Experts of a small language model.
Size: 15 layers, width 192, vocabulary 32000, 53.2M parameters.
Experts: 224 ReGLU neurons an expert, a softmax router.
Training: 300M tokens, 9931 steps.
Below are experts of layer 9 (counted from 0) of a mixture-of-experts language model. Rows are named router (the router's row for the expert), gate (a neuron's input weights, with its number), up (a neuron's input weights, with its number), down (a neuron's output weights, with its number) and show model dimensions 0-191. Each number is 500 + 40 x the weight over its row's rms, rounded and kept within 0 to 999. Numbers have three digits each.
After each expert's rows: "mostly gets" lists some tokens that are sent to it at least half of the time; "comes before" lists some tokens at least twice as common just after its tokens as in all text. This comes from a sample of Wikipedia text that the model never trained on. Tokens count by the router's weight.

# expert 3
router:557475556468471504495508531586568523463425493462506557568476462500535490528577504464484531570429409593545491522495512526567468487458528529488497479557549486452510490515474453502500494486516533507524511462497474534545563417480503537474455499474542479549509415535492566536577484491515478469519455534549543562518494525492501508441449438523498493480463406476495498419500505583505437518441506480562430569405488479512496467469532520528482447438542491501433533488562470518531521504496404460486523551468460507495532499530521531507503564516412486539529495552519472454467475462490448536
gate0:463480544495500485522552444466453441503509479478517442496426484510449566546424491574468478458539479502515479534528517511483510491493427438542529497456537538482456508497525527500549494563538565466465599490468485533518478492571516487541486449555383425497512454516394520510548551473490482541464429477524508510602444493463543570501487527468516483465503460545523482443568509485524552501499522495474514520504531528535546488492532531488469502544470567617494536516415489471548473521541418470532494523501489515445530495523496476427413528580447535483508592471499512475528453491522504491
up0:507533531514506510518562434503433470503491441424551454507459492541501592535484536540427510475523413534505552521502532471449514467473478499520524425471532529452461485490491547527528488585559524479451563470457463499560476478550503447533496484560429424502526465516387459541537539480498467521480402488551529570554469523495524630491474507526514491452532461489536513500531553488533584436470507470444525517520515556535518487536484491501482485504482587550508539542482477460507483550524447469538453559521472538485538484534488503442395535549515534460456550452504496484535455488500527516
down0:470535548481555507519489475498479516545422474523468466516567537482410556477468540454494537537526511508496473476465547562511507457456523487563463522498522538555447459507552558536538449509534502538498470480475453506546570486599462500484474490524553453523494451508554516543508504525479588475481537470454458442537483494506502502386510520444503579474574494582407533525589470546496456440451461484513488492462498518560455534506448539454521461504519513529471443457547461504489454487523453471462480526465490467468566463483539532440520547557503566458414563537501570458577487483495526471
mostly gets: "==", " ==", " ===", "---|---|---|---|", "|---|---|", "Personal"
comes before: "\n", "-", "==", "|", " ==", ":"

# expert 15
router:503535446443551507489519471523452522518481548543451496532548467450534553581517548494527495536577513501452459471480447561492525556474488468472571551452547485550507478494517478537505539450524462486485521421449529501489440458537447515517480480472517586490499477531576535505444468549540524484534524483481489489516442467553533470487451542425470462490531556553549417528452549531529526513456472519436516536447485473466549503459532557532564483504437509553488536474443568453539491508433457464510488498577442548561513496575424489485492560451495521519439429422444535486539430482533481484
gate0:487552532511530503541482473486459522423526511524510525455491435523539476538394502483559457495516541569486492506547473455522565472445524518419501559499491533460520530497497577567444425461495449455540505459485527586503553523467482486555484505499500516492538534480522506499478504471500556468426492519447550461489482458491509513546571489490482504502450459478543507467570470458571459478457495437529500491506534551540523536567484499484485513465384540545495554527443476424427446559460446489422566535502475489476553569529448517498470459494452513534495572508484561512557439513501504610
up0:497565462434444539459442496574472509558478542532501472503506532456500511472564390517541534504486454492473586440483553482450471512527517465538552593461516487528405442508497496501535480527545551567498482533496489432576585512536549465449478528504542485535453512451496485479507507476507443467530484462466543529519548516510470459476465519526629528397505564491471534542503548443471465461547521466449472485543524512518488511492515480541499491498470481516492563447546522572513486506541474460560598514452530517544528437469498527472452517488460441453469579530429526492496520468491512467
down0:546461465491574486494438535608532568497438470469402486473550490521539507514467454495545436489538460469421445475511464538477552485544505478527494489477489400479538467462579497492493536471465541545540503533482518504517514424496543518486506532520528529502547533487485446501492448524496492511506494516404467558448531522571508525520521541497472472622517515441494455564564582532410507531468521515467485464500486478490363509427474506507501505479443500527519500491391508416486492456471468494489529543485488515477586520489533463512530538486547548528521474508518446527494493547549489453
mostly gets: " Avenue", " Force", " Street", " Island", " Ohio", " California"
comes before: ",", ".", " (", ")", ";", "'"

# expert 7
router:439439434537524466470588451499585414423535519504487492465497453510519493463481480596548540548554446466435528576526522450455522468529528480468494421541474559477420457483457525490557570499550549480446516543525555467432480599519470493473558459547532490460515538491474440494536569536449454512443509504537530504511593486440491507488498514572479500505506538523478509486505455476499499506435536554532515484552488529496526542521496455493536451533492473460545511528491466459486481427503582526501482520529502488558407529489497531511475421493490508478476562513497465524547598513476519515
gate0:470487551487514458464511534553490509537550496529490471508516471440529413377510448541507505464426521478408479453410497512482439441481483493518509480515471441523544441515475413482507607482548543498544536521501497541484457495482526484533443531452476489479561528522468568472459538450498508512441469482500509565510487489405415527447552566469515522492582510519435533481497539506583473481537512493505528507490473539502542504477473508469579483529467467520576566475488487561506487532458513439534488495557476483480495542459516511521487425525549522479467558444538434465486406553443513483
up0:473485500514463523472508453510468482538538531566542513505597432444463459530542533524532487482524614451472504470497537496558551558456446474459531542560587423494506446517457512492501518469514523573538504516425439468565463477461513458458559493393490508496565514508448475499578514535490592510536480499531534451497493549532460465466542496460509532547510574503494556484493575458556488546518552477497533565476507512488527473511503482539487527461427581574505422468471509499547491495547541508573486508530552492471489554495502446567501495516526444530503477576518453457513479479502442551
down0:533497476465589500514511507469509484528456449458470434551496517482537483533465525530557483525492532444514486580448459539411458490515525532521512506585562507504512494458530465532556489520523470558521548511551482624548455549512472446530561528545527510515536493540567572515517567484536504470495529542508456539607468411490504451511492450532572460490481448538483474495496450529520526491513480547487461529452501467506446586525458547469496531512416577521523462570506521505513496494428510465491462463418513521510499394557492431442487482478517554489502569466476479521513538557467521462
mostly gets: " some", " because", " which", " This", " that", " However"
comes before: " the", " a", " to", " his", " that", " it"

# expert 0
router:535557509452475521506523391524505437559450492440574463511503459453433516504469481552496544541495473433424521421472568509531551415534550535504447470462451557493484448557532464452466551538460486438499516500526514423471538543448453535543495446466445532526531491528482528549590527451539455508510536497527512479573555485457523550445518525481490543511493479498504463411477502519497491506476533442509543539404496504468550492542501565473501531473549481479497478469457488454472527480623478545469446490445557482497564507445489511474424495497448471454463458533506508481510504486555501487
gate0:488606516508522513542566464494437523459481565471497542520504509482521544443550520481463505556532524516486537451544506536538478519442516496532446512431463606527479501533564564460504564499424430495463564483479615440491572553532538529507597543516463493501477479537519478563521431490506444484465507539464491512469493502504539452447503513541518511516490520444523448512484471540492504537489486517483427551445510525497462504508457506512489501564531442456438543569501481469468540522451544535511423500473429525520512526481478591507495577421578532547517524510535508449569466468530503443
up0:468450558478499424488471437493539435493464550431449530481472431536411426485472528505447509496495440534480549467525550514438536419520471485529533534549516417477481504473501514537534474575455431456523511509466497531541433518471483520507465437520572519479498500502563449507502480513497500502466469445527502492546420454448534562520481471523499527514479541534500440487430516509527496521469506497531567509528456576509431576515543482489500515502431566501528418461486495462514468502635519452443514419505528521538480471449448471493457541536465508544500485417411473503490462542483509510
down0:482463443510504526435496503560504554473505505503458505575522547479514502497516540523536498469569495483513516463470480494502522549457440527555460511508533557452508476501544464545492532458501492572485449566494483488510485484489449518475575558459543509525565489509518594594562542546478494585498483499525526477499573493513489460465510464494510518530466470470503479458602553511510488551518510632510522491459483503541494497515462455480535439535525443461474450526599551554461501500447512555498504582405565528438548528558484508523522501520467411482520539597533569511500425448504524458
mostly gets: " album", " film", " government", " song", " music", " president"
comes before: " of", ".", ",", " in", " and", "s"

# expert 13
router:458551500485540499466469437437413573564484514503403533521470515486491477528531506433505453512490542456587568414491532490511470479482509483551491556473526460468510596510474457531555523494467444501513543512483538487562524445520549455565528436571469507548539460523491502482481541470461522508567557595515472500515524476438577494561551540492491519490540566473437489519508491517437513487522508519549468514502483523406530495457548506540548489530449464503511494487495507584449583550492498495509480527494544536478582524551539514569548498520539497540536417463465534548453448508465511449
gate0:472575417450492440498430504504551466578579466458479428555545540483530465483512521468500506447466421538512460537512572388458461501564538525563583456473488493444562526487443499480511523497538475450505540463483499530515548529487514511445455501527544474479489501580481525485489504542498496479516573504540442508524461531433504551499503443505508512521532512548584464547571455511543563504460485465448456513458468512482465496508512470518595506466533564488458463509518501534454551557430544482507437502439478546467524540499529558526502509479452524488467390449501467497538479503444446524
up0:482499480450526463516468477503542465598536431491508418572503530456561504509524531461571498441441495522498522524491510438406497470536520490507530513512472477442503538505464438494496555478559533471562526527448514494493575539493525523434417455560496472499468520599497469510500544519484509489537571461537436506526508448458503515553543445493507549497529472544592505539539469496473528506480487441439463466527430516510481510531518503494570507486554495529471442448494515474450549499399516446535542533442489563400537565483493532479424470469455533471517443516540448477590482529471483489
down0:481476508476538578506500512458433510505412473451457530536484535452462478519467499526509451501478560435507523482528617540468481514424479516517543513500490558465534512507517504546483532490490428521487443542451547479483494483489446539549539490502561466476546519515494542483441532476378550484514445524469554464455496532424555500504510530462506440550473561460573504538461557470384470514507523442547488491462512482543513499524437565457467474613480511529518478494545456516524393426528429500501530492560550493478533466503504488447498479540434503440430526469513463539483460501502523526
mostly gets: " ", " m", " mi", " p", " kg", " c"
comes before: " |", ";", ")", "/", " -", "N"